Weights of a small mixture-of-experts language model, trained from scratch on English Wikipedia: 48 experts in each of 12 layers.
Below are experts of layer 10 (counted from 0) of a mixture-of-experts language model. Rows are named router (the router's row for the expert), gate (a neuron's input weights, with its number), up (a neuron's input weights, with its number), down (a neuron's output weights, with its number) and show model dimensions 0-223. Each number is 500 + 50 x the weight over its row's rms, rounded and kept within 0 to 999. Numbers have three digits each.
Before each expert's rows: "comes after" lists some tokens at least twice as common just before its tokens as in all text. This comes from a sample of Wikipedia text that the model never trained on. Tokens count by the router's weight.

# expert 18
comes after: "\n", " ", "\n ", " non", " Title", " Year"
router:467544515443462527546510500571509530481529462509528452457452544550524491504500512542413455604504492394497611522464517488451527476513548458475512487524616445521530528555407444559544538504383502503464475463487444541501568504620540424488436431522509519546583553502473470570516522575469494427480463417504463472559452519503511499335466487428400446612425488489422489543507448434489440577534541448471582477525487522586539436475455528483521515526548437452547592540560430439523502552470534604417478436493580460498492543564544562400518521399552467607502494553594520457497516487503459490513423603562506536535504562520486566542516501552444480548433526482430456528566520509466446467544
gate1:353597498518457541500420411506531495459537552472468542521567445582555497516483501583477493606516445496447552453572524500630550494605501534548452378505525551564516480508505502538462496493448538491518457428505491517455509489556586521532425468569523465441558496486455558472473488521465560534517527431563554518450474436446551473485578547508466572411515498458554516506458560530572513525481550449563466502422463419507435523419492474446520520452472549570532509483693426460506460492489546587535534531494482461400486487488591532435533520489567502459476489486462581487423426424546519519508393551502452539518489440497484541542455424508462454588419534492404529545553490449533483583572
up1:564485485484517500466577615461450522574509472493581476534421534488539602429529556455560500482535495513529489496501453521456483505424522438511545583580484514447512466454563403495470543531473481482444474456515573477454530520562486511505592513508427502504509534545533532514518459456533473499474503469474560504414450538439528495508390498558549479543523574560411474454531512430512525478476501562501455496572508480492547509505586469634582523539589502495413498534454484570631532457444453349492508484552526572466403398439476559407474471507467440499398475503457459523510603557497582484516605552462581518526567444619532494477474523463441538482523590425556561402448466542413516484501
down1:510471493506416448456450437420587502412522512462558514556465515544417525523427584486515535545577501501528505535404548597443445481514610428572448505503542483409430455502551531528591598517401501492447491402518422439483517439549525478564577445473377489467436551528473438455574464414456491496565454484458483545559459432518494586486557440468506516585499511479486492507546561518482515522522494568458553440509477529501447466570507470471542566557403589483536487460470490581449486485479493577553529503478454441395394558553544473528455466534503377552458486377452517469492579482548434399466451507479457576495475446513508409445472438486519495477553456525460533552487533467477529461514
gate2:522510493483489523508576502529447515416514472560491415456483531599475446524522506584491489572500551461517541531466589554450503483471500530567515629554498471553543518579580395486531487559537451448584477456520495527488548437474529488477489483493442548512454478399590582472473459525568462413548412554465389451462513477577469520462556488509398474638500516490503440430514526486549527541554448503432569541355551429484510474519632527509453508480539509523513493495567453573567459520520492522538484556486474446536479445464509502505576444539535389438525502456530457480579451502442609501561533466560464570584539480590512543561513444401480554515433503598524395493497472551434545484489
up2:475515499495507512483431445450490508522552561453483578596506491436517531452458498480515516608494530426559454435610463464583597531527581487462528501535572421467458552426538464486511512479444555601527540531528525464504485513547437489506522557561506357434578541536459541545463479510532478538398525449551556488563576485501537504600418454519469498484470479453532592380558458417556420552455575462595447485568486541543384522564439447524538454496498519481595571465484528459460506557457504485576531482472513494511539521546534524429499582516472541486408578591492513451396583559469436473428496581487508477493503441472512491514401557540508510546544460600458584553493519477552438463499
down2:461387506465436533506582623547524485483481496523446464562488515448490488555486534434486512416476419577570529364368514456453407394546441469575507486469524531435465495428535534522444473558573467487493522569416489433502498522513434478563569510535529516547519436565561580448517522581557577516480519471455434551544525507477462511554501388540500418426568450538548564435445580567497528506473483525527588495472509514439458571566474404493501490528538486479441550453517492607444540383579441478509471495506526462511534444536544523528498469558469500574524445464514485450569442490548461444496526487449548515495443528493519458491447467426509557537431576518433498492369523469541478588589
gate3:562475508427493525536503435544617523450640517416488474445477499568462526537429558566405528424555599505465536542534476473512518440480511497404478483463577490431396517474410498560462588430515571473491588490485452505432519430576500417524525487544473479565495526536541558509543660563512530467549535442591555509492465454537528510411449476460589516513470465530601564454518523497448429507479481417369566494466491451495516565530530476545502486494423472498486563501467493545457496498481537516450503473472479479514485532520478472535500523496463529537481422584583567402421507586511479432523486571481545535478366583473461471523485474431515482515521505401479508509588598513451546468581
up3:483437405479463446513478411487639497457528461417494492401419473647493444568463563561463566475566557420438562567553523414487540481498483507462506494557565532478515481489443575507538538434470541489586560489422454482442581410519512443519471570480401494590513508558497473497495666583555480434597568469498527469460446476519488484436502524497519572508496532543584500480456571477528434527475476525413498532567488384505511514451513517538497529554389471520483565529459513554533503530492476505497487514504503426514490612528471501520516532463459448496518452521494564436484522489529487429549428572478537491532431513499463506451536439434558523546481377467427476499609570518390477502541
down3:520468473492494438408536534419559470545531512593439585481588566532460494445579470512509506494506442497500551546382497490472492439475490503522536510556544463547552606446591547504488553446462507463539490562494544450635441490480496486608545539502501417546531435444444636545513518565529455524405512436500550405494557513525454434550527600458515484487491518505524455411530478558482448487430403490463504458532608504528457471581588556452413443464453435545539558503583537584466474509468433504446415435472570491505521476542522412443515406452486455534545520434527505593493520508395431529474429541433456512522548497443497518520443553448482529469477457584544454509407535486459532519498
gate4:484505530474449481526552580440504513470518424528523499554464624527482508520484549459506515512580489487539514579513551537497449493515465420514464458535485579545473498625563443537620555554489446568441492505543563398488505437521538547514356490487524528474537546483492368523526558510478492500519514426502483394569474415458414536508521553470528515582417517432524459438461496429573468505521453586404477446407499513534461388460472453439499478529517599389483476482614471562605456472451461457502538455517560538483566527519578568440616544543515537533460486465507455444522569469554514506479499551485493488498475462427414534436453440500541565584445500475395502452482490522439498448526
up4:519440435517472513529424519530488545515491544476473502481529472492543571380505474491497533509442486505516449471571421539548563523502543541527470490511481474500571494417400529514468425479530506477521457566501485540570424572500533541434530562445510429511568500494492550473486404405488560520523494579495566597337447473588522441494484443451500529443483532508509591549533462594545496425431492493596483552625477468414548593486500456551530480556439447518431445503481594453469528456613491500500422480496422490497479471473401426481396472450505510501504467417458595515480471531452466482423461450546557456529563592511531466574410505487413446495478519524623572503567508522501531585453
down4:468472450471455468472484484527481547522479442464527504533526467562650591505466451496560502588463471496537458490451479528471534485556489542486542464531538442535511463468522524469485448506523517435535471458480489517642448452557546424499521522438507492458648582514533394433536419502542425463466388410478512557354462492519546500541430485438592499423455529602454514532512450485542646591528521534543536469578429473487558581505514594552512557495557538504541440430452520542507499438544505504534451448492561565488511658445559493528461516471552450555480541422487522609493494460516500511467445545506462523559517510475515451485448470524490540474526430544580478540556407565526424544528
gate5:491487452467454485532463573559541516433516548426503405506458556532557446472438498584478475597500535503465534473520503506430576455508489495476453442507494481494580479472497558567500455450379488541472479530396442604449549506490523436515521491528471526429502508441437465574473530531521499520538550432523496573539533430463539484482429416414489536446444492479497556421465575481416514583480563453502444438505435472478481504417414532499459583453501376538571464358518509540455393470527593590500456568517494438608550487504577474507490504510411604522513427543544492499586475485544507556477510445475511589515480465528424492435531399435500527524449522487393527503540459517455372518537
up5:428538506424443512515496533541474490522480553555534521450501567393433481515487522414490518446475447526596528414458441433632414491492515511487521523480618477410485565518481569493462482517457513365482489554430511530539461557505458433554583517552527487510496512584548472543573462572552501530456568494514448488497444508604492444521479421524513485438458505506436536444586411525518503489582560450531504506565493469447542504459497520578566541563488497535516574513409510403451545525586500556480520507447519489544523472477535456447472490453477573518547467525527525531576489604406449521566498438469509447487525604476452551546517555561490404452499564488419472505530606350620472520553
down5:452486503579473492559521566588530500460435538479433476497587519542413381472493533522438508462432494483420477581487502530547466514507454527461506467453603365382478523475509484392369541494549432477558467627454511471606475499451493591484501502532584498439416568435466513429520397501464484574504464522556516493485451451521466494462563421467502437491477483575546573479496457468496513430545584474508571517522484482429442423525516533541485490500564452542495531485430492514488487598465434556484507465481499508460462525502511439442586446415498502465572522488487500516515434500450582559472505418565457524489595405471566543487503571487444462480405514533510564470578534468527537378572
gate6:485546448483500407458515543490553500418470460484555526502554482544530466464582536490487531477539470511419594484506468531486532447541525427479570580570513435443493427591501468542557548467532470572395535487538419426565638455494530451451416546468516528550538400566567451536465516555426453590454435494530413502539551478482542478408496520457514503520527479577452489501487535545504582582441432556478570520432571538460504508475457569472451568565591542427591492489540496540457486549444534413397446479606493511412505578429510493460583437514523451546474534497476470454479498471485448486532462543539408549578512583454451455447506466463531580510526466579411532413514535451513472507558
up6:476519554505608539494419527484450492534482487542453384534470538473512518519449479370582572454499498528560481492403550474481555607460474583576370550389535582450583544417477522561527528516498473469582485526558457513489511519433503468509516541437538446527479579575474447455514487525525561510603576461481452413489547481459507527472531493498508516602480631443530507536495457481404443458509417459476465464500451409526445545583472438423555526471495464519470527498476424531568493436496459575591472557451560467589432585526575430491414470473466433518498432476571561502539493573473436498531477496589442521471566445529504490531558483504476460512425461434502509561535452502544493507438
down6:584508479498468452569579483352578531467556439539514512627552564476513467561537581564600515488577558549485538482457455529522493544564502601577487557524446481455507429526466493536474540454518462423559395574556479494595486426468561411514531463602515540455531466567475523611479526521558531549508552497510523497482461552582492620445536478501566520472543529424580509564550477526527410475491534568495541506432493519467470517535466550503473527471526506507498536494431548470524506476570492433473549393505510410497432454443511521552490492446433506500485389485433572481466482515459489559463568397526521539466518436600542432540479495483532372419549504516491464587527498468484472606510

# expert 28
comes after: ".", "%", " 0", "–", "6", "0"
router:488577495567516482522584515471539515502581545540502425471506468565522515464560471563486508557476494440556567544529526549493498516529550538507451449485497438458446523543465511585562568473521487504538490483535509482556437405552466432454460507458513535509552498478452495471574545541501477491550485329517526557535468454464496481453480563447483468552549501405554456508446412491577415488517538422522536480466480468505452426471419554480623638543539552463475473519606383456468485535532529448461579449463504559392467458595537582496554475500646416510485526577520553558491461457495526484377451528609496475536547519543536506467496527451403473523379486549474495448529476522426414439544
gate2:507479565525517462549500476504535462483511480504425535514576535442466514473570465547471400458415460492570436407406476467525521492522516483492380567451530525457499429493491527521568570542436536501522534511462488542542462422502518489504491516396443548501485523594507554452560534443548458512548463366481464498481578483506533541559475472463567442465438512451484508416420456495441527543465496516484532571511490510566426516399495429507486487551525585458460378491498409394506435446451561497530530443495481546477519416529639521520454513520504522520417544446477549477491397422576506456451567569600555493420600453423556513465457471528508604497445544473546564402479493522537370486485
up2:520422512433460509541489456589557396476437502465487538509501579566424544474571463482481471469444515440552455495450529580448601416486503530525435502496481455526555480485563436518514454481489503466434582496518532545485487515629532531519534471503455514502436543541444542530463543489588515428421504591547511557462468540452510568519470443460530492514485526488507511408473519555480548583475480466464594419428502479506490478605515571530468534529585536454472420569379481464488514573479422563453503470500444518516469389495568504446485501513496516471431444481565586509430552507575428528530500642564514477531630540566541384484434453610474488534506566542441428407519528531557421480485
down2:404450514482521476521537521485514448445489458541525614526516545531502570539533427440444530470530495487434456515494514540484436466542497426517444492420514434486463468435562508545474501459622534454539526487468462513499456407434538458491497504390580478505420552474617426482514413539575558498524491511533533523543581526444492514626416497533393473515519469538527476461445513426542543493484476638553514525487442480476465580596497654535562520569451489501414514483513489453426495485502517491435488458466523514521372519523485444513516495442532491482473636541500491659472522475500495481499489497496449446468553455529490513475500393570464525517536555499511426512550441524465537422668
gate3:503562493466529495512525489558558442500494488517475536512551535528471541420450419544478647501506447543539461554509526538532554454489541450559463526453581493473511455473496588495531607485555440549590551500489449485571577467563478478469463441526508499520457466515465424454507578478455509466476474469488471596509523495481484364547458528504530462509473474516501537548492480515497457512403548425502551571547581489511490518545404507546467490465514447467468591435493513448514475517471557449441496326402510535375503571396521514451449374541524395450592499606450525417476447495542548518417465621467606536507502512589457558501487515455519486484513504576417546408479421498454505518501
up3:470564491472448542547506457590539422463484473526484526504568447485454464527514424559499602491523472529543573539534415547464492456531534494485476496546581514560535492545576549517532591578564368446532542452485512468620496435535443496494472469474574516487471465459443417575612503540396475496561503465531472635441458536557516520571467520519481612517509512465441515514413430508524563482456532463466537522502488451569497507545451587547454511454534441509482515454523415437453515448508397496422394455381551558502412412493571478491510462491484471598500483553565537511429494456455567518502442529477562536446487517561475548458470550499508414490464537603451535466523434518540471363516
down3:480632538525487517438524552517470472418502451542474491411482594520490535454488538426498562470511543448443542540546512573510551527507576540459492444501541476397560397440405520439485471477538521514517480478548530531564510435560484467379452410519529503432443526578557467408456364531566517533484522522498487516518531515432447506578513509468360437534604435478537420493378521456480510497398541466487428562513548501594504458447496509516483570534522534566453518556557550431450474544517545445562436544521464467399555500540534460531481556531490451445491554458526441412520527476529454588441442582535476462398516434401475517514478494460390458455475492521526528500540502564537537534516
gate4:417458452521494432553391512492546486512611489549489553525488503531533500512501586461441497496506477534562498479472538486396482464470532471470477499520601443402542535516556412416448508490485540531596490477475494411410405488489452491507493527539514515480467539427573569477474500450506483468420546514460565457519446548616529495477504569448478453483561606421524571477506517416512521499492432485498447472471560471467553551480511489498534483473600498454544585513553548453523563585578477523489612556517484530477426588482533564455532386574551468428480526432481530342458521427474504489512603517520523488484544504512483635462399414401519518621477521444485471507496449515571474483543
up4:500542477468496413536513577525558431391514400476512548432501550460554543441485509522481459503524461533460460490610491638494540550525531557483488531468439532522513404501524593544495562510529460596423560508519539595571607463483466509448544518533540474601516468580597471534517507541466482500534560479408446541406543458454490532543484483511478572453451426532509452500547525534514494507559472503489554518488474504490484434555449523563496503528439543504486498427405527461549480390462457562552477488548477491498560415570506500485482488439636497502516508623439425604539504498478559530507474478439500393518480452397513533411438579567467618506478519525539360559545506510474459536472
down4:497497479507473455443495567539556568646484548504493606429401447518485540493533514506476565486503490508431501510495417504538470494434471386527530509472592521513503510503434497440405549490441447538385474464521399573473500522482461485517477455544484454549523528542461520443523456530540433420511407497536593595584476597500424579513464490572554494478408548566515567455449536502563534538511523483583545477492457489518418466460524530532422474387474509503555466461534535569474523560425474528428548553485385416553540544443571523610553540499479413513567502506398517476523543540491410447546480569495495493521500438422405485530471463513532547556504576560466496442409539566442501498520
gate5:515520531524548549418523526556484627528489511515546524461433466497585523504434503577474463451459510482584496494491516531502464390453577506479507479459434515496500542543500517498412533473403480477461498534467660540425509487532464494451464518566530597508473457444442429478491615487495442462502567519546487543511445471518612430578549457456483500543459506449489529444459538435556446414449483514412459558617399460543495474470497441509495480535467516562601506492586444462618487471524475509546525615476599419551470482524595437580437462505580491429460414587478582485549550532507541525461523442449484497481542473451442504517575561413470467480549470435455474556500523557547479592508
up5:493562582602551506522414548522540448452600488481409492524493463539415461462414529487458524485530512383499465543467549407488489485345440490477540523536492465541481483572522533580474526468538487468545536438487493485602542484464569479501615529492544409440538555535344456441569547527418514515456493522480619527567479530463484499588450445408571562518421469520504457497501472571562372494505423472514564476464513476523461473484573453464522517532538428534462502473461472522545438574502558548505434574442516487537497497514420501461429495570543435456427479512459479465423445458521558473502474512581552519452572470494572542408524387507481554589504461483519446486477473425463488515502
down5:377477480582406467523522486437477564445536539484537510510572429519423520428550503498468513582536556458520536456492475485571537423539496490519588535450479496417482545495567572533540489563504465500481525547537493436577560474503552544525529467404436506509499477426437554575496547586499501572466528450373485467502562421450497521405448555493467574474540494603397481492453528553563539510549520500461531472440474535508465487411539596437546580506458532557497479473537560527584535535418421493480472458584520558512509480559406523533536551545511369483488489516501603510588499470539550566534463547563575545455421602595524507525452549489449395504466481505482520535399515460446476565458
gate6:466538452483580470471506551521597430493611483490415478532487522523417492434505542461465530601482499497504469545353504558452547553491509539416548483482570481484532475481501539491470542466479483498533509506521488485576459620531627471465503524474466434549474407579431525494538579480426453472474528464474502412464516454516411440539480467518620448438422570454520438668517534506500523446438562488446434500498440473542447478537467510474524591533556608385511474515474495484428521513518454561497577581443456467448461536454617491563514488511476470553509482485569520544536478493549490473535482440436446422602538503484526520411387458390460432502545516476470480429511471503484469549501
up6:535462509537570527412538420463620473498535505467435505490471525527442514465551549490425464577513476462491498549506481515455536504469508447448567483546514492512566425528491533467454521482553511513569488521497486564501454518574605511456476446533503454603475477540472560468572602495394498491533519511545508453547591482445481504509481434482541432480437539459530359543549557529497514410503545485459482547469362480458448478514473600577561593466582571400459456541434419492486522492413476528496574517450446437521523488459526402435509528527547463478478535594585488515535481509485522400530561519445492458593567432508534509480479506336571403524553447443583532506542543457487446586547
down6:514521513516518553549520585472498476426575541448506535511496568509503492555451461514473538490533512502551509557471450573492483521448480417604460398535453506453493412583464504456553459537422420547555514532451433515418524523356488514470502594509500445515489506473424536508431572542467433477488526466440577545490579524512545553538585441480470563409449405441481520419477435442568555426479444556472469509552477471560476382511478510492366572490495468536498466529412556539447481566386500482442551482507456498471520531394442463563562576523534527544477523463561471559453561538424483462507449495512467510498412607464447577389420486568497488484498490482480469516566563538414579547502
gate7:437515544443464498516582502510630451523555591543547561498395560546455600548628583539454475519462524444483559501448469500451481489525598571479516580452464489500465424455508536420488541436501524543468517455560537542496446476426485496469559549570473451516502494545478495360541560590573514531594614373450452496472536494460483491464450535502572476398424493554489516475432421509471457488573544549458481478515463555554468484573450528573548500549533591517441468478560523597492438428473563504514468462487564551410493441475471502578542490475471470574429500559565619481504535464490491495429521486510474433405514518545509532507509534551487454514564459422484498522400560488513531529462
up7:493512518538408437486548488429568459562593558554470529528478473534442552487495408430523557585522519458522572516486544518485496481559544515522523473535441556496419464474596632539508534456553430591478566472487576422480528358381529545445489564508529535542540472522408415479477472503453441482513474448465545584473464448490457550426476399552626470454457479417438467458534380518430490473564510540469412411469544528541526507459390496454558499522536556421412476580463444509475434475533462450481465494494578443445569501529592516552449564450524492505448464488527470479494470492452483520472557435506471438499547503496528475526447446516457535483432422480470478599504538550580479508444
down7:541488490542464504465437542463572500577585426558607529461550483424541423562457498466549549573444576552550429507475512483466526518562506489423497472448421570479482564488453547575567517393469513567463583494445477536439532427555490512535529458536531495500554504543413598563465510436479515547455545477438609581519533554463551413496429499486482516575449562551467507487430506499571478507592463426513508629530379425538543545528520545481544489460446585496512489550398460474442485529374538538429433446572501471387483494530425507458470426447568513544484395486484451583520433469481483524505469545503516504454536566457516476462542463445535569495491575498564453471559510478510546470533

# expert 1
comes after: " |", "|", "-", ";", "–", "=="
router:479534498486487527549490526482551555526557474484508471520494556546518537447496529438491484553540534545456499564517523536463507463564535548598515464457531436530459482541436497551551534494467495569510489468560493530541465511541496469438445452563537510481580532467434532492545496479428408418450458416484490554567434472544541487388467511456362409519510452486427506602468424513556425548503556445527524508523496475526442499490438514454549588626565510504509467459632517474479467539513492488427567409546646403388487498610615537451513561487537482521476474554476562461567500498544496511458510543526560431544500521545602515465526560339482478482454455502473416426505431486409422461554
gate2:480486479539607502515502506441473472455533444376500518464501513439552450505423534524389514525461462482430465479519572630554549452575460452413435459539531525529574416585457509508405509459496457522533555515491462517461500537507512476458531520548538487604553537451476576556547491537409506509560484425483534543545465453557506559368453521595444463529554501454402501479493449517634553456515520504455473571538459502466419378459459494520469556495458472480483411496550525448524535557673486420543554496571458455363579537505448502527473546518566475495484585477468499464526511548545530542531415500482530552541499505421472487485537507467539557493476477603541544499520609505546482507481
up2:571388466469487528534413454420437528415504493534538548474536507430550483467479460601509532517551509488470501517528445495442458520487506503516540454476561530488572494486539425413522469556460440478483470521411405561527458493469544478546410424511505287538526506505525506453432595470514600516401471438518498569554480526524544442547558611521459466543529480510473535514613502566500428480495504462525577538493421466511435468495476526591510551531410440490395509532503559497491421555554522527517540506352526512439501480502501539478426508457497449459460457545460558513515533496521438428514365567435610452558503502410453468586500472474502465449491488460555533520532570476490423508523
down2:529517495419469533377503494456549466535492526484521483559536515425433478485547482478416539510567531492427501371538480483436483460446557622434501457413502581453408486491496444557607459398473571506596553473606484502475551499439517553461418481499452554466474518558492524556502449453491481469564380570447521414491462490405470552583506493464479557518560493546377547484535540513502467448543496493429462571489540534345538531526484514550569512541450494563561460490556558574450546502518579466484438459598461454465480436515475455466472504484506541523426581516487445499481493482499499565530579483553520482507502519512519512496566511531504538408507419516496517543473333469586564472525
gate3:475534413513489609454497468527535541474443458497499492543470576519548541402535600546516587576605590568542507437401580456513479499445434577580470475455450508482510501505586536562498486466467533573556564478595480500462562527425433488450514594514431401447558488493587512533450562501449548438594511500530507613527567457574556473427472432618537497457423556467537521493488490591464484489497497551515473495542465528556577512477443422452514520519531463457586508402599519433515478510495429505505582574495654443470512461561526543468483516526471566494506401562499495499469484496515446535517480496459573499419553559578490435495514457473507503510515433481484458460501451506474464411474
up3:609460524511500580482536423406509542627497446551429518532588511551490567380546506502506510368527519486554515464592461417539460592418496600471483528465429444450442497430504499482470545433468559474434464559513534515532484466446507542461552516544586408445532451463479526474488526560471521544522530450358486547441530432553504544483581552434572546513394513490504405523572459529467487496495539540499420490568527522434582487465508510565533418497454499611545483507503447396450549435473524545462488556493480462406513431503486474442503469505489517531486459472500428457542474561533416542476466563468495482512505502463387460471496542552452424550497416470442461554534613543492458515469
down3:513543518580511419555455515533422515459552611444396459425372442476438488528425452510480529482556525515499495495468541442587456544572543548444562422449520483436525476524550518498494615461395467498535582560457543478482465451585508530487426507459430503518467513563417543523483507413525585488528466564597483505553550501460528490491437481470508398445521473513565483433469537496435546513502447473544419461554469506516377517469562552491507466485504486544586582512469540493463523427406524426547441387466493610485450508474406478464433551480511533441577358534455524488482477576421459533540559534529431469532508486504399513452568461525537594427446514520488521498533518494502520518469
gate4:514538578509524506455491593476503518512464379490484438560490475588469585471554553487467654520546493444577453518505464496527498593505527500493494513516464456487414512459477442494596405418571420503524471577541480524500497532488450531523523481516483456500515476530505574502378527541529532516529514468499462497498458534588591476343522525538490621458516405581543437608474531493421422483434513515537507471560506455498412512443600498607536530588498649499590556490506501507484480545406540364506522549565429453502483463551570489512517441522443503494558487534500468519515436406546515508549514476464545448449528468508537486460572548543477517513473583549565445516488472520492418460537
up4:523459527545488432535546443517490483484569543559461593555484462576531510559432530526476502492471467530566574517529484541532494602493592453520368472500515483505493510609477467534492509467491461491484544441382448492506507504469463533470456589417487491496401441598461456483571462574489520460448506508452554480475553555428506441398493532471508514545563588476521534417637477480629500562521535501479463509472440545593507452500356418515481532434469480481430504535483523452493430514495526458502543495511489532475526527555407502585470442467506484510442512549549532506594445497519585534470571612592570401539504421456426461481574520427546557576510502466470550542602560430497539479481
down4:498514451467561510523477508458540530496458483393478473565469478495537548506498492506514498569498517420471556527557471471477496515459502542488491581556379394445530467471496547554511444477499459467588519457442537483422498470497513458493461381487553417501453443528528441557575508500453516494589526554453517519406502501465591478460445521553452543490593485580286588588523443493511534517634578510448456511550508571484525455520406504620584492522437469500470472477522534448479522491591562528463535500541451553483490544534447490597412507471583494599543430470534459513411478529515553532558479503533499482532479474534473528408526605444523540565432543470540529549567459507592450552449
gate5:520431469559543411557506523534487463543507426542456546583473624501491491496596496483475435420463518510479471441543523465465546544542502478518475487573453487479442420499467629626445579473544565537501496507506465568463569474614483531480488449610473500513557498456435465455509422540490409550473459458484524478520490421553499398484515500432430553509490497532520514425535525519529467568495485526586478406464521442483549496451375518496458508410585529482453521496588618445519482459520472500548388525426507459392507403548617386458462424559475532428490547428511502457517472488552498522489474547540495425514482468543495561482442507435500470486445570489581505553563468462563552508437
up5:559492566628420569481541445505430633392509505547430489508559503518506530608516518581569469483461531507444531488514483496515483500479499623559492486523439501500524502498487435536510507520519496510490472369564454450460519521497513470555512581513545618508442460544536524459477537502435496465494589412500499589490530493467509473401458535566410512533459495467539489529469457502492495454482403454495412572597539551486435527441533568432556490458537495468559532450592378496583541516489470520471481592419440427541421447605512575461539434527552456517433443382541481543519555408384488522467472497480504551456486534585433503477469548525478529514524458416534488417475536516487534471541
down5:468484545493578526404597493606504518481574470450583527411542503558548552546508469500500451466443601520582432497465472569496526472507495526517538527570458481467517564458479462524533462443382466520476469590575459519434387511537464583495497580544489570556476480451499367486421502467608408532491517495553530593474522552433534515512492478574554417508484488530577400417484530464568516419520497520550546450553530543468594416441499474449542469454452454445580491450481447563502496407424493468579477508519569466454489588529460558459449483558485468519536551444538488497523505521571464517415428491469444510461437588489448447420450437568524497518532468498516476401467483550529446540428
gate6:467540445486564589540595418588525544480548534530462583510531432531526531489462464493562470542403528425550482453486571500479493499503566553497575446555496486476433526490343518483517423463468475497440580570488492388367542584459482542496484620540509557521476463434532480529551570504511500549477470506532479487493440514560458568498424469466445479526593547513508545474521485533529435479433577534393490593489513543459464494516462429522495531517455586490519467487524475458499512519405432435500614461544474501442563428496560458599460563503413407425449406545391510427498464469509462460492488512526543573589536470465475495399580510497502587483502451445535467443520421480539504481504
up6:550489526504539410416560460437493543541518416489484450388468491507496508517393562464472485466506485464539512489548512489615484415492404457439510521574508469569572478493533567526537551527438490501499495449462511660539450450463460447439422492522489555481464523413492426512507470545538478528553515464487483491524568419514556569523531569539579493483418508495469524444494432441485502522479423433535431542533484515471400546545505580438596451538488510501528549462589520550475516499546573522523391373427543516492552535499481510487563448488461514464466555598434591499437604522430514515486571465434429522458528542599504525538491537464507480477467535521433524570527499497652603598464
down6:479541549608472436513511496497488450415452564490546486446534481475596448568518519507359521559559595498554482480465449484399541535500504493487460479495457480586567481543472451461504509474524367565515574443498507601542493456445482505500489567427537445526484601435483349454462469503514532549459462534437545601529544507511441517495507448486516544467519473469505545582591504508503529496531487437477497534446495533511568484507456468460488402469468459522458615499554502560486521542516541613442401472430479444476473464545552625517540551559470545512571406534521479538427500459586442475549477459561487477449596506452436497551580412471538424439447584562536547516462444482534506417457
gate7:526516486514485539546555516502529489529566415491514500474542597452465521533511450478468462520455505536521484515497523540536504422578502499480510553483535441479489455458386580551447412606505597571548549430485477485551475484427517504420554541577547422483524476561460493350585518470458531600481491553470602572570538522460504457520586540570459435518493556495513551584450536450477463549511497563427523500452469466553495448434426504425473516467565460471589493473510460499527440537460552542475551511514496463496490465566479446530468567419494627587451479486464491576553545517469535434353436545471469441491517475507583479489579456446592479447418512506470467353446534538521461432592
up7:562497472489505573457567545494566393497434584537502510449510521549441501459471560566469582529530496532524556517541435506560570488426513505348522545509515521454504532524490390522459554569511501492534477454557452441579499489520527564420475501468513538429542540501534568464413535444445448434429441427506487479481494509448589476546535501541590470550524480517557412518481501362497473493488540540450392458571471476552483472590488490465569563577467545466542497503507584474558472527484538519522490419453557498497548453366669527619442445560539584457433532433474558494502480430477522473435558465486489488465557506466524491478510501492507535484422433532513427603545538382471526521511
down7:349495567485546475520623449537510483452496551469470519529522502503466543511565515462480532486450517493498501468557471542505411458508449522525501514487535533546461554556478535469523528574520369445477581416535461418556563505473522506455587515532501445429543480488576435420512524589534547588386516562476525542473499476571451547487572505496541444432508577591481508446519575459519433491524528578490532517547494480509533523456521441525478491486527506528533582582492581474524495424429527452551373505576440501527497476520387405430463494428505437496503488545506551495498552493511450414613414574427566496535425497436507461538550582569440640484509609508498488490603460487446459504515